{
  "balance_bias": true,
  "init_std_router": 0.011,
  "lr_router": 0.000279,
  "vocab_size": 16384,
  "tie_embeddings": "early",
  "lr": 0.0122,
  "beta1": 0.95,
  "grad_clip": 1.0,
  "batch_tokens": 65536
}
Below are experts of layer 3 (counted from 0) of a mixture-of-experts language model. Rows are named router (the router's row for the expert), down (a neuron's output weights, with its number) and show model dimensions 192-255. Each number is 500 + 50 x the weight over its row's rms, rounded and kept within 0 to 999. Numbers have three digits each.
Before each expert's rows: a language model's description of what the expert responds to; "comes before" lists some tokens at least twice as common just after its tokens as in all text. This comes from a sample of Wikipedia text that the model never trained on. Tokens count by the router's weight.

# expert 13
It responds to: Digits and number pieces in tables, dates, measurements and IDs, such as row numbers, years like 18|29, and month names.
comes before: " |", ".", "–", ",", ";", ")"
router:479549554479512539478455540466391385565618537506490542563498454609508385541509449487493465570505502537521545533567451471563467546416488476601473487489440438567496527458481445564584448555507445
down0:486473564565540446414471486465522592366441565547466394519444527493510478498462518546556481494447505406529519476471516468540434390537411509537533490533502480500373501414465481430501501401526491
down1:493514478437420544538545469507506483556484564462587516448400510526552488529495443530452418480523501587487493419529444555445524578524462471523564512500575520479562513447461506347501430516437445
down2:522504535587486489450442437514428486588418495443542575447504490469476485484428441451471409530566528564441535493519538469535513462457503456504468526472446490493552534486599502470452447561500589
down3:584499559460426507451471516475559454578494472535467516501582465524479450541545508528496535498462522485522422446550420471426529462449527620489523441459501569572486447523506437449543489469512477
down4:519570484553550554606506560397477505544470542530415533509443480471497428513470521449511445568537569491536486507481505524440443524490554531548494513448427533509567427512548513479560432583518482
down5:445489482525507368468463545496489493430538426520582604505521541462466488591542460516581523504539442506483460487510484486558479499477564471536449509464450577462447622549545456444575447453447555
down6:507471593489520515500423490520584429512477452496478531560557479466559514540492504492457474509438410516430566552438481566493474540505452561522573400525433496441457454519498502441465555440524417
down7:497459582508473477588404476481468509396520508570518477422444503527500505576481523561493567383585474448510504501508471491458424445536468551462556407474532549489552593511604464462474433551500559
down8:395463570470447550549582554593544478535547554433470429559434367515517530504430459482619480520581474591584381524533470478450531436414442514476580480399486510486448460548524439487496486475550512
down9:474539533525471568521479399518470498441586544563542543506508478507503503485503470568522561508583521475461426517453445477570473383614440510525425514524610533461540434477533428485600521435575504
down10:459514473494560594455497549396470515564497484469524521472405530443504445506447483441504519490520445520492501503475418490476491468504512499534539462619432536441567465521520526505507590451498459
down11:501480494461479535462458450526501506489478587549497388520547397456481488462554492613491548487476441553481468534453526584522523532561478540447539511511441509542478492436472554475563517530488472
down12:428397497432455445490521567542560557627451417537556555497521506447457514559479448495495426558493463608436563431551486520463550472588535500517542482596464467414541510446501411472472483405543505
down13:531546484560462587502361418442506460485510531486484511572513514551514469466513568468458452460504531472454457467636432438508441602556565463483438516444609487486620490474367432462501617448390480
down14:493623478569530474470514475468429557467581399518440463525465490536524531596573462490528550541522482519464515453462433448527501466470576514587518476558549429459435540560444438526539583499523443
down15:505498475548466486494407484522550498435503555571508520591613508511528501513519440447485464543433529475504450470558479472474480476365492546463525593535592435467433470536566515556474534447458491
down16:539493497480465506534495450541498491465441472449548507520514556407418530507560495557406514483599447481527491520464365514503431486390621599574520570491414451448520559519662530618506457477454468
down17:530548446534480510471503504570433556541439459486480529592527470579472509449495595470462568534447629458459487499542534490483453511563490478521484416502478536447421536571459421432515546504555495
down18:522491450605456367476580491425477444457536490522604475519535525525498525469592528562516443512515481378450421531447421515483411547549566426480476467462568550506510547529489487548505498461388469
down19:469471471564659466476413522506490549393462406536585496472539512398449521508480451411485492507545494523460470499464536384413474511372427532441528558479465376490434432513530530519466481555568454
down20:477508396489502478544539473514522419571457632450491410495444473430444469511521577524428471474552474542588502455413490488474475460514476452537479525475517563463574546526449593541472460464600459
down21:603414493498421532458553435531592480517525458512476466522453534563390576544493404575501587501554494525479531492578459455418414492486561317436451423621463567494495558502424562510514501494516504
down22:559647504579529438538514542466544531538455469439459543567436494578437543557469539532627478439440480496499480595440450524492496604490451461508552441551527616447537510575504578500504525582470472
down23:596491474535537523605554528462559483614515542535464452480515515558514470471538516535486522574412547493488437529561538484528522425545447453612536516478483504480451479509492471590453524535464491
down24:464470595541399613546452545517520502499461550548405480547488463571473523489486515478504536419563446493523492480488506588503476597454522466536512520518473625488521475497533468530430547588508444
down25:603480454498444490495536509588560513399470547436425551469571410435528526520515490625573560428585454446471480494545535513482496483465507520424467431520425464558512478492427556422519461511563480
down26:526585431545450493564521486539599493469515455463446560498405516447640375493493480448423554532513533480442578419513519495484541491490449499495516501481586522520447491565479540482492531535550490
down27:526462492523511507393531443452464586501543508479499536499524565460465511508485513519512464482572613503549509618423430522413453606574474586470499481483560463511572482495619509484468530499495547
down28:542539568542581571593603519400553520530447388432569544463511465537547590494416507452547543472468479446488492419505467479519481376543480520466415467499527511462336476561459535479519505537472567
down29:470492517527487453453454520578561502629454516506554549450479410456524495504416486398461520470509503501494648543497504414506508464471475522498570485570455518442504393437466548428528577492572490
down30:575527477458420536437476457472541488536544530499525512517554468552535505537533491449509532484484460577483486526498381468488564528456540474427568388531376481470416472492434592489451499550468484
down31:580584457443531522548515517485473553466604559549457431597463496421426538511562476506525539530496497474398505534484549542481474489530477498498544520526423442589519462505574537509499520434536556
down32:464636524511483478549606460489569456488451546562466485468475546569538541410556527602437503489511454417471481490525564500408602446489537537456478538531466456550462487477492501529444504439603465
down33:575553484485352530554417593538494541501526480453573506379604406589568451474453511531547521529445506514511426554494528478540611472459505467470446597522522490597535453478396537465531461383504493
down34:550484529504524543535547479465539621587466577518556486539507502520455492429413508484501489490499509500562444534453571631451447453462454524484519563462554462487396474489498467510604532476439486
down35:472484548462540475526544486533466529557513442504490461501531535511449480492423496545511539459613522517435548475418497478475532474561498415475482544362576588496417483514562435509503586437533414
down36:524443505448409563558576459520468564520484475441518439466501527544558504626473514513508512431437497509475470445542442570530560457490517488521457469448485436539501510504565357428494398532442500
down37:541584483484476603510500529515518537473509500398513435569489531437562521474484509358503515481483451472511540483545631574547507504593524549499405471485525481526503486474546480422457375483563495
down38:522604452523570586542563536531453540544428447473374434491500496517547526556479479545445476550525530505479425538546562493444464539479429536520485507492481510524546479561487500486545373470378511
down39:515536503455446454599514493594621438508442562429604460490485584572505546476445393517417499499527615466595512455574532527515523558513512534497499546453481493462554469515532417509479526521429440
down40:508536537409473476486526470518479541543492535394588496541461542494470555477408560524479531488556477528521545485573422468455455592470453465477564388552546540553478458532545478539562474517598432
down41:621446512559463444540507470474506458577503494531484464499450556511600519506432517583476530442519424500428510428569567544525421526466550604401493492473453427415516397508516546540516538471545581
down42:625429498529536579534479432499445487531392572534506515480567523495438499618444469469499468317514598519566450511426564440430552526506539509544516539492520550513490509546599550497513525445424516
down43:508574490457510475496577522433587523519498482506547413547378452511516499545546559529491583472468420499522505557540587526470475547492612503540459535479526518468480570563471489489479418549551537
down44:440585505554523560447517447616460610512486483527527549444485504566496553573462479428539498469572523600477610442487508471447424600512533469486558475519390573435471504411617511598505409456435497
down45:483466492439525466471542519514462441525513490506463427597521468502500583585575425480556542516499501475498466560482408479497414536431446553508480517521501562502379476542451517488504462498508426
down46:431450482535381502513513514514480457449503457467598463353525493392539552412471515537454415498567460657385514512506458502512524516490542554467518487512474528567458453566471495562533455489560528
down47:464512516541402562511441470497509392514495462516452426500369549562472587512538426521447488541566440532482411520510474459516449445440472491483456468577569526540503534514516550474542546449546435
down48:556535557455462526478594458469422555504477522573418533585537407560526465443512460504444494483488454572347512457470525447501453494519484489476549530444487501516464508516470467502486506481513523
down49:580482401472558505483554441427475448477514524494444394527515450486517524489503548443481520455463497553538501521424453535496448450564558384590530405551540471555482468456491540613498428484499549
down50:494506489483548485484576547474501568401502567418489511545530423545560515529580527600475440453491499510433484500522409510510499508532501498463517630485561574454520467469532434473463468539545588
down51:549474452494496492557516503532541477462480519557504483505495477534556429492457474471426442516449505398525524538552557371449467509497552464451542476502554490467446396511578544552416513494504515
down52:561463482563427490467483559509384471587473485554531452531568498557555494548422554561542469482463491500516567464424596507442502462556392452498467415538475524572583514464446437483475500458513485
down53:470553469428433514476544513449473515451519529486452573540478488493609509507571506517511515515491507516453410497548462538410468538524402491571466524568506543575484426538581472427473612310545484
down54:544439570600510519473488470444444409543532538603470526473524471538471501505652542522397430405529474446542469624530523567516505463482445493529484501529370479495518491419590551520591546462439441
down55:552477449511517520528362481467498547475404451485509505498485478494468484561488497480508501470521405509463469527525538469469516544502486535511539536522476540467523401468458473455403540458436496
down56:546439558548519490578542548452535542510449511490482525487499547478482463543427551546488429517529439474603478614576539469496530516524541425446545509550505463472462504600507531470516503557502467
down57:443487553484496495492497493476573504400490449430608582506587540499548553432536487419553548496510561427469507540538569420541494612375545523542503410519544586484482535412479484508547481596440435
down58:487533540570533470499424612569503479519473444571550487492492414595549517544541550521445468537476552476490471642529473505451429477551521505514438552516475431430478483532419448518521438402418608
down59:435500467500607562566533555553473511475426449420527481404560551471569499526531483597480455421409569531440477460423455544501434445506559462457494497506562527510455448553482564487408486512514420
down60:560472489399611497472506458420580533459446502576559499485534435462541486462633468430538546395497447333467506438529527520482526560488536511528547523527486479588558468545427484534568400489563511
down61:505450512473464530577520511474537469480457511558557504499435520469510505410584486606501407460540528522546537520485515474429608524564472472496501526536591550504530569523456510471389489428417465
down62:506499434415541583576482593508476580567479450496603540604494475485497528495539531597434476489544472508522504437505492533468526465503455413456483509455441523550484503549489488393434504556499501
down63:535451537462548532532514525485539511504427543405552548543524525495497538469488520443456504514529485569538449574523437534542595484434495456498502553526457414520479531546509540465493557506505457
down64:403542516451453465593480539501542542487523406547593483567493455472537589562525497424515448448391455526554460587592532506498531459487547516350479536545473460529538583568469510493445504539505533
down65:557475475472506408490546510437592463447520438626488475566500516444530498477472524479561410428544569550496534526565580518467548522523567476470503495420510382621448558555448421559499490433479584

# expert 4
It responds to: Newlines between list items and paragraphs, heading == markers, and opening parentheses before author names or notes in lists.
comes before: "\n", "-", "|", "==", "The", "==="
router:471565520483520523491542458507491516495541620588557554498426483547436486526481466520590516538432499513531590509473527436519563555451520489546489502470435515535523467449533513553444522511504524
down0:450604497473554484553528409449530433543513407485554533470434473551593516531446496568552411517533452543459542479470471529541467594456574494493563367530503535525457568474466502479535484466487567
down1:486450588555533509546617486516482508520542534517505522489406506454508442478602523522510373484514494471549419553533484502445528452557517469494491525538503476431526491474418451444473534538559459
down2:436499428407534513467461469486602435522438542544531463454428553513529520531505550471492430456589403560506454444560346505554437512524473604564471468505505486584534542466495449509524491512515482
down3:574588577507439534553484454500528498542495544467555507514476460534529526404530518428583396550499536568520554581452457466531522539453493474465541477473431427459511560509472515493442486486501556
down4:610504512519516410513545465472525460544496482442536574495438426592409498452424460538584532481479451414476530523549551476484551468528562413492501437512567493412597552585453502505532443585435472
down5:541507558498521466399492504582503431558485488574490558538466436572550510565500493556489514511512485480593432549501582489465522485549508510429457520445391564456458549478436468491483492455533460
down6:534559486509568477512530459589507499558566572548457498513350508506506439516548452509491444526495505522425591462514474431470579573495545593517517462442493451499564510488593452514512561440463505
down7:448535531452476548629494470492559505527537441533504444513489511440438473495444530503522550531432536584472423497513518539468454500496480469490449443499486554440499563506514459477448527508423512
down8:475446516474463507436423471408492481473510551522509476491458529475518534499444456442424465526477521456534500507502583406450489520425485564447468590386448547452518534502513490491487566355517512
down9:439508444510478478449551489469537469504401581582538455525455545404454484459455569466513523507522468528549467407424504566475616530513441496437502544453435391472462481406445381480471480537550515
down10:444467531582475543470534541395475524528497449533525579455560480476444524492476582505484420475514516439543487491546433558498493505476534573495533545496434485451535469475489546424528584506464446
down11:471526506528529479526490537504471516436606550498514510508456584490559470600491466455489539542529556533576472435488496545571535492523538560498648560511531487498484418463518467504473475455482455
down12:452455466472480549560479494540558563495515560470413471506557484482487440507531495475587519629487523525502492448567618451588540554499558481551498451541507541561436480550530515436460666455514525
down13:591418508484471588557540488553485547462450567532558518480511628473473539470530511488416526529509525478471431502569485600533588492547473529510528497526440522449464423536469534548520459473463457
down14:456445528518462585460534489461511397572492449466505475520455511547495476465548542513426493533494463544488515455515463528619512505594484364494502546457482429519528497522478514407483474400411528
down15:477565361561514549564551493462470514504412500521456511531396478504484512478528500484598556519528563462417421494550365544411523516434519479557474530431514481517524612424435441501559559505509541
down16:533516483538433491482503478539503544418594510475499511451469569561543464471410483527511513561483511562535549488445531538649566584459418377543533473486477526462441422500524534505489481477554483
down17:581515475448560501565515548534485444493470483589492412442587481558580561484525509413590550447493496527358447442532526449510477527494591502474624454379529469483475542472534505509534501518504505
down18:518591463534459477407524499458487511607485554455501443389513481452582533560556493471534476518558443493473473478563533513528551506501494436502521434549487486380494543486435603588499525554532615
down19:567501586386570540485454442443482568449417486515530497408632503486566537471535403517518407441502499528446543458493548648507487522470519480482510459519554477433511472505468458546533590518577589
down20:314515709466482533576621519458488453485566454506483514553521534523422549444529544470510516502543427488520517407515534462468487540503504428378489564428572515398516522511508501528377523521458439
down21:569610431459492519511490458509583521556514569457554525548411433488427498493500441412510541540495502569494445466512515442498507464493524579442419451506513519475551476537522526604463485480434578
down22:480410482562481521543514518465507517500471526451497401517534457507465581522507465556477472487485487575499491547475503511565454513532479488476528464469488528592465513515530401494519478566549549
down23:473581548493586571473512529493483486386542451491406541463453494481467424483459525436534468509493486523486473424485491430539508424508479677537455508461435518513529457461538557495491555463474540
down24:511494431565438542412519563471524478544470456420541601436539586385485527495486517543410573474530491505501540497532611517409547473528464497399443455605472458461581485546443438532503525504389590
down25:466524510522483435547457458524425477460519503464621496470430553523466570491499412548514451486501500478489444504440554498489431497524376521434605540415546484535475560512398387545463454445527490
down26:583488513459484522472406532471573500525441575443442541538567575626410545456504450576399466458529446661477462577576578554504467457539499438446457543527460455510500560504415537413433456526539534
down27:516500468481474535469476486431447535529504536555539459517544422455492423511604522536561510475463554556455502585514525435578471570522543547475497382538443457517565518503538570455509494489553446
down28:449458461410506412535465508571544462526494481432511545494506454583449433568489466536411490565646578534516390441546462581525477486607466449513467464520551549535494499461437495588516560439473545
down29:538514518533521500515460571544519475548459439486618499472551649592474464495437492512489497486484508446475572419585479511487529429514551410645488550468500491490507544542415564577543433498542507
down30:469511524450564529563431576547516548530416525577491620426430458430470509416478447568541480441481474430406456528448529446539519367505529516512532426509456557471376582535505498452431480472563461
down31:450488475528414504523515538567567521474514514495466498489406512446471505458539414404477474589605567478494480536504541463519532488550472494531458529548506538439480552414562511576526572519401443
down32:518427492491520543541497560501440515458482517502499551518495533490444517471407419381450575522525489531503578464536529476547539422573530550524447563484540449440574515439524551491468490603495500
down33:501498458505605506471441464411507494467564485487463544493577456477490503482578518560548542524487457438521442486508438582306477439500538566403515484509438581568544436447504594350448420452446489
down34:502482515473524502428456522511390574641560515546439442478515508451492530522517441484497591461476445581511421579468525605499464451458562542473480597446580545477604547597437354620467428535574539
down35:503490513553411533580444488537547499449479553495426507483542545507559513517570394436530526571494452496563474469500537472487501530499491525549576504452483532456485505521455594359463584476536467
down36:475480478517465546489456566558535541495561568506473475447557588595414405438493486492535511524408563534531500456529455485471509520514461447472536544528547480564583435608503536388515536516397493
down37:558422455577545556439428443514523539506549473556474485397467563560436543476514566412428474479380484425466539552532522483550529439482520481535428496417540528451488505490509480489494479489527593
down38:487408526400547552463471533563421483510479498479574590509501481515551492461491516555469513403476423547502549472484560617500493485492419544439481443476512438454553469540356433507499639430493473
down39:444468492505573472444520580443587506556560457473603512572547379454485441497481532503506436416403504538534510480585539502530504425528448369571527549565439541488586510518504566456405556434529495
down40:471476497569491576516534511525545482419513485563540532469571522525460470515460495655593532473490474413500454478503581504467399524505473532439401441412606422534460549597385429518513528424515497
down41:438503495503456491352455528555520442500512507421521511442572413402586475500472474502446500517569569539565460546557506417439601511522427458465491481495595509398466500492525601504500508494448455
down42:477473434493444485543447535589380449424418484487479508468517499498468436559480471445454514489464511527507497605498455471545515508516497503525479400487543473476544490564525532560584467534585515
down43:555533509576543627515588457487517531600475458448458468535471479480502527528428519531494438546468467500543501597531524393516451518498543514442441578523441452503472580451433506504479546574533591
down44:487572447518467462589493591528614585517397534558490519484535482436564424485485490424512614501473540409475539527503523534586493492564528525461449410467506482593464485467527521454467501555519497
down45:514511467481554490493496553486482558470500497496508468403487442546527611468393565522535501401472457439448527611544493478547463392467456508400490451503559580540418492498515453533472500509517552
down46:441457479477497462468459548384396474492408502549496510531512484490442508559559480402519446464439443360521477469454489402479464427423473508413554539557541505570496424431572488492428517557489461
down47:516521502594577541509441533491435479401541479474535399542555447512536661597539478500384449496542537452381498522485481516516488561468422522531438502543445429450462493466472606527495490471516471
down48:473460523454491526471461491415498402572487429524468551456465492500398541541469501483474556502423434496452451545482550557485473528524520561535516488434507526544460614482532514602506568564484514
down49:545581533605495439456496571557516500548552505474488484472523535475489472473452513552491557502476496435551529511606482529507510523478552437397406427560518437499466486469445503549513413451503535
down50:538526498494548609518538589483520464603502492515484508442427451576421567420460403464513373441496561507595514454448495484550412534573545552441508465562583500434560436503529533469597504555453602
down51:460449543404331553534517497563552470505571451445505417412615507500492494519509502586450500540465588553555593412461383494480475521516457529558482507499552530541504437461500545561490475594495475
down52:495583490444507485533473477466504536531516460561536551478424486499505431562483555455516456530483573618518582569450544449455494462513559467404457491567432453552484473516530519423543535513468565
down53:488433545555460548475542563403499500495504468389604551543492522493522515485463535574445517527468551436621501461536531422445568537462478523438499522422490459501454548483522513499446469416567438
down54:527420429477442510458498563533536456503520453517498456484511508476601496494513461507558527552397487509550594495484564426493503484529498414413526568526530521454433485452663474459549507473498494
down55:480564494544517446445521462470463577566515541477497457505530498563492581593531507575443384461487456477502560519385454459484495457477553464485495505501496576511453408526508442523488611461447478
down56:411464436462577533581527503490566456529437378531471553496544424516499567414502484466446483475598515546612501543405553511369434524582597432468485562430477470538532413589533482458478504484496465
down57:564474515433456434538482495559533536560557484487453497538499530453648497528498497581510414495495439352535512532439436496438504478522541447574465516434550512439517514479474538468417495427520497
down58:458577481406526521506558574488531460490478476416479541485472557551600495432501479460509571460476505425530588482516488494505463543522504546527535531412450440431564472604516509497442540555416443
down59:442502501487367493546484558487603531435527505378561450550470496445520484385443460534576470482484515595478521491432515523411514469447429528540567503573452534470447491567468547502432558528650498
down60:451519501482484461509515477481461531557485463515441510489512551437539498543468494467538494476493449511424440450492511557430495470541512533514468472476538431527452456624503336549417410511465533
down61:511534475500565537471466502535512507426487407437547473496440537495383602526517560475524464517437510602457430514450521447527544532457460516523510481514495505427470387481518469571452547476406469
down62:444444560510528504500446512517407503476459417540420445502567510542439586601502437502486519423446434565535466530575580534534488481535533550430491489451509516547503467569555481571472514513530583
down63:531497545506536523499433513643559569438521513617435516377431573421525482419409415498409570608522524466628498537522533542549473495449523498450549433632507460518517472489532462505408461512446471
down64:564469404466495510515618416396398592486543549468424463511451567477508446548648491534586483513449580505553642470592443562588510454546529551424531519443448600514471477531472588463559539469580551
down65:504489506521532492550519469474496412515443465410545545523430366486480482426462518503540607546485494459544430513483457531484534504535512481498499462404505493488494585493463530564576450471538568

# expert 5
It responds to: Pipe separators between cells in Markdown tables of sports, election and climate data, plus semicolons, slashes and bullets in lists.
comes before: "\n", " ", " 0", " 1", " 2", " 3"
router:508520495458559544467485474516420499501534573489568564555388457593512430515498478493552379562446493497575531543467536544583575510456505461568548471522439461534471569436439479537522462520545546
down0:502521527583537467533534506503564531568586450510484401522451545540487593424453602422455432520501534551521450495558486556457433501489563474487514578453508485565490452498444423533452571481494483
down1:400491441466512523494490534521540495544513448484484419518508483475479477563392436575472523515413468443442483525545526535535492523511492551534511512540523550550506494527408398475429503597482489
down2:537424477467484494603458537442554497399522518450485516457534543399536468544608493459516537505517499554417502444378539447410553515545528486392480508523407480450471502588645421467533425451458550
down3:500506501552552417477532495528544503461538407505446574518592567544535459541493500524547457567442572467562480535546539481461545574401452546516485511530497531372415556554509577473402538490569534
down4:476544524553486571479549573496473503612532546494548567542598586448491492408549482516541538557496511492480417522491578516480465436491546426550426482479505429441526579497498487419430481568514480
down5:543479515571543480526605547546438509520481468553642519495554554533466450534508420526557455542497548501539608466493445508513540489436464460631483442444483495476507500538564393517573558502579572
down6:432435468485545497412506493525560490437570444454456503455408440481529537495479535489602512653441492485519535567519567453485445485453452502521469507498490421515606479498499561544539497450470468
down7:515415461474443513453487525493555457538434499545409504472513480435503463455450487572526451536520493558579572425426462505570561474448459519555478469469542508514491543549561530525459468446482493
down8:540398456574480536511541565526539471441561491451585540494525452565432514514443486508605498481507510552595583479567466568509593475590470464641510471398532547467427507484436523509495552514446436
down9:459454500485532462516457501561518580487521531488500470478588525556515599456392498479558414540489631492506491425542494462439500572498399526528467550483497539389509569437588455484565401499514552
down10:461479500553484523513531536511535519468446488492569555560571535468502471497539443408503542559526521553549473536569546450525542521524537432532595474557533579558439566532511465543551502489494559
down11:562449553510494557466477516511492450466556584521432476573468436521439554506517553593529535494599461513557468543528515498491474530402441467469575492454508462505469493477457433535420504532402427
down12:471499520461377503610493556500505443407485456429533510466505423527464526507504563551459362523507465524381538465486508504562493567500559512507592473399557514492443564600496515442451562574484539
down13:488436458497550547514535515536548505527538452530593446539614445476527445481477487508534515532477537432569495478500433490472558455541438515459423452450525451514528475580506464603476476447483541
down14:563493511470520473519487512395565517485463491570476421531377508431467528458467494575502505542483572495436468517491563380479542493532553375408580415484466506524489462418560476451462549466501549
down15:430487491481402403437504518447421526460480469493528472460592540471556533466522495520392467521513482485486400494459493453569629525550433463547452445494487511473500450517432366413493464370506478
down16:477527503576518501536525428536517459485502457494475494551455604550495475460468462521579597547530510510422558465510534488503501541404483461524500560468475526474447540566539538529473488465461474
down17:504477551617547541431486513519559530501486433546551560605500509431548568460496517464433507524515491587550453501469487460501530608460568502472479522531529425579459481500529489523549320586431531
down18:594583428496508432418352528530481506475530488552447438455510494573503565556541632515542569468474610457502502471372540586405471528505541381587471519483539451544496453552461461518537510538479495
down19:497505507469548427491464464462520475494460478572523501516459460514489519405484482464498535535423460510473549500511502608498420481586468443457417577504535571512435478421497500471496403464575474
down20:420548526537516534567516493521470472502504542450554550482428544489571477557502478586533454420458488556489506481433577508436549521454491578464415518480543461495517389519469513455547524529480597
down21:549472503535363502429492451518495484469613563485517506566496505562449534557462429476537502532528408457475550570524550558457491457531512511553477374497471479503440545414542547431513383507537521
down22:437506519475530426437561478506478565464565506509481521482519508459498443532532526459568451579430496543503580468542455564502461616491417513459439483441492464430462547397497507499497410489506468
down23:371430519485459510460527471485532558525528489500560531534553449487544518578482543486488590526373473517482495532478523483582566520565442493486535448454490454447520559489577566431621573463572438
down24:581504506499457556445466598436441477583541479531399479382490567530536548573464466601455489392523505519504617517519474403568491502530472527487495596498516474516508530530429514554432532499386407
down25:461526585451495434472408454543458569425481496479524488483507564609474532523429389489449456568500551564530562495476463560616512588550504502459488495476505464430471513468487490507483543506434472
down26:477508461616495568452499471497523510507405431516503467511486575553487412562536451512461407517548549516483520469512606548568489508447430462475559463500506546491545553546351581517506531482478543
down27:545463509522461464495492554578507485510553529636476553506513504515457580616531512486575542499431483557550583561581548526420499451406389530464498482504530532607558409421594544565535604501459597
down28:507552508540499518510554474447480457497571508482470453527366570422564511496507396514565497472550563558498501455520537457611568485481584615560463501545604443451531447424551500434534480437467406
down29:513406486520571417568528470609505509435585458484588458528483449461561505541489464490467535501548456492478599466522511498488566485472582559579479497510474493429530516559605464574469529520500493
down30:506519511560434510467552521441453505434474467479512543469479507507528503497480486526432540512429529521536439500562539586544557530444539541501517443490642566453461595492451483583576565566512518
down31:454430544496550441424429517383464483430452484531470455541484509429397542541519472507499581523429508451484574435567536602562482492442595494451512517520468602459407604441419539477494560499513519
down32:463438527476504505586529457464480557464564609571543421508538527434449592484544586504546579401530490551451424510542414594531509573480418482489458620509453496524539526642616550525500489564420504
down33:503464380428499496516473549492470566522464487537507547502410496483498622508543528563454536481437453462526529584482557517445462511379484580584513550549531492485585408483422412510532559488483449
down34:514607480461558451501462567522549424478424504478540526418517466401469504514432539483470452569506508524538431493469461452461453499532475509590513435618468559589551476472453342502503559501533514
down35:585611545426463581539437469587507481477478486474522502448516464478501401535545547464480498438541465489575454477535507509517549483469480501570523385480501457447554518489528558515452496519466504
down36:481529552526567428514486559464523496469573528520540424520463482461456595453529415568455466519494474398532498396502560551411401569565557487550491543488623476497525455472567513593495497415576557
down37:523447542434473470497421599534539551448510525404431497572569420455524499568480499509517448591526474525542567474523523447439597531498474452483494449532556443525480477492468498500478470480504469
down38:552495575440466463608492549507542550480467466520548549537557552499511413458468451514447424552473517489539500539516550448539424481515500584410592481487437503478534592535544612513458555463538518
down39:467521519465518546518505426446513481496486606497501534618361519542556548494503529431527347476572446525451471453502494595443541495499537459513522458552518566573476514529525519496436500453592525
down40:475480498543439476485580450572507583503427603529583434515447540422587511516410480490504474452517520471560498488491527527503540464504403471565467542472564554546511626463543523510471520538537685
down41:572468504478511460487501451517566518531461532532388497485569458460521433480530430523613580448660467532459544530586494462548478491518411437468504545403420455569419557481480556410551469455502475
down42:499506461470520376470480512537473506546429451585522470499509522544541501438493592543604589487462494438498505455554551522465496460468475454561540373547477517464462544496469569513474454560542521
down43:489513444630554440537463473526459478503567514561432501544517524517440403539518591470465527511501441567563506520423471593475605588468544491571426524394423578389472471559613526482446518504447504
down44:531504443575473496431497487446434502444585471519540490556524555579544470455466481456530488559426518489521449499393470566507518508466533441481536452508518540528468526503402457515525527456591515
down45:526479496438533551529486514496447431456471507546451452508564479514488487465525473451476425479518415528526411521560481413457498467488543490411509509465496471569434456458447471532476508514446482
down46:544505516440508452474487431517474496435532514448519450527494444612522495405514459543542527460551473430574464507406410462549496419531587497509448461439554554479540577503554439511534496419539548
down47:471483539450492518483446512565515527506422595445585539483448435556519559476522473416426471498632460510451487638461502475491468459467519589462405425468518599435512470559518525552467356500507536
down48:460528492485498469545544587483500453476566533474545638549459458525592558540517554582486528502548449520573490545485494592516511498573394474486459550462469438505487415470566454489407497550512487
down49:506536378454430509469492491549463649577533537496465513513404576470489489501446535615434582437563393566479485529505563445526486471509535506465584500556595507541543517506542559476456471441514534
down50:555518484468614528482572510518456399528615403580465468509481468452548498434555472515477477499432546477429520478427569565505536494522594486438476496461473537464532486431485406540597538412548510
down51:453591513506473498562433517530448464484523475590465538484565474492458487383465534462413393548518496434557573438375472520442405532528494433503475492473566543430458410496469545506508468503537464
down52:532524489568487496561486493525544565528524525574518448422555522369537514410548571495499556454564462537365552467543555537496438510483522505457419607485464489485499531453456416530477492495431472
down53:503413523570563521454469500517476544449549551557460440445464474453488537460545417445511537523386495541552493476558529453456596570605521481437485474525437431527532398447623484498474457529445467
down54:519519462385371444546482425474551499509439500503449548455512597530458462516458591400518444481512521473461507472523589483474526510451501490591492496436532418486555543470441564512565558523551362
down55:541409466409557525525522559453500528519467400491442579478530450418447465497517461498492504553564501470465465429396551530491427538468453518412438622363459536521533534541511519437494603522469480
down56:496463466459487566483546521561576565535505546618467588569535548490490545559461493443489456486487495574540469466515498465581519555528501505497579472432512433485450530517532580492428532494459517
down57:505539533492589496495495510508518403562482415536509433418435486492498477458438479454486499458502479513482441473521546592429521475475485522489517565543481532441590458531603587527491592465548467
down58:496433461561462492429528534507593439462546486530555384496502429488462559491397450486503580545450566550490481446466577574475389433547476636521504591510545462504556535551337540562513508411432492
down59:593546519551476513486576362469520512462478509600426490449453430535522488557520539516526416571426574493474532526540509577467503465565453443492593610463446450444550454475530484425463514552537480
down60:502456441524513539567519495486603551473513541474495446599506502404469480476450551461477488446474545478435395519376519538498547530487486505397509444530550554507487568440511557468497527452495532
down61:460489487507516500523531493576445454619409544396493424483462483455525513458563490503520510532469507523382522524517566461571396527443524408546472435487569589453504532473476524569521588553472408
down62:456558511568504481477512518567479525434472486509463523506617519473484534524458472405520571530600542386512507410473421478505549402469494506464511484468527474530548504595443536631476579430503587
down63:528396431444531520440459499546580527527487456542490516515463568488557464443459507484357557461468606621557492462491573483590557485396496511418632480540504490516450549470575606569432495450532540
down64:522529543483542566499426471530479460512490493516520515455504475536499468526459461521471483545506420529571381538424501504509536491551500525543446441464435498478531543468485526435576527468425523
down65:470505554458495473494548577494526565436497570532462394575437504481358395502410564549475462425435419520457473503520422502583431414480451458444489440482486591461554536409504545513563581478454488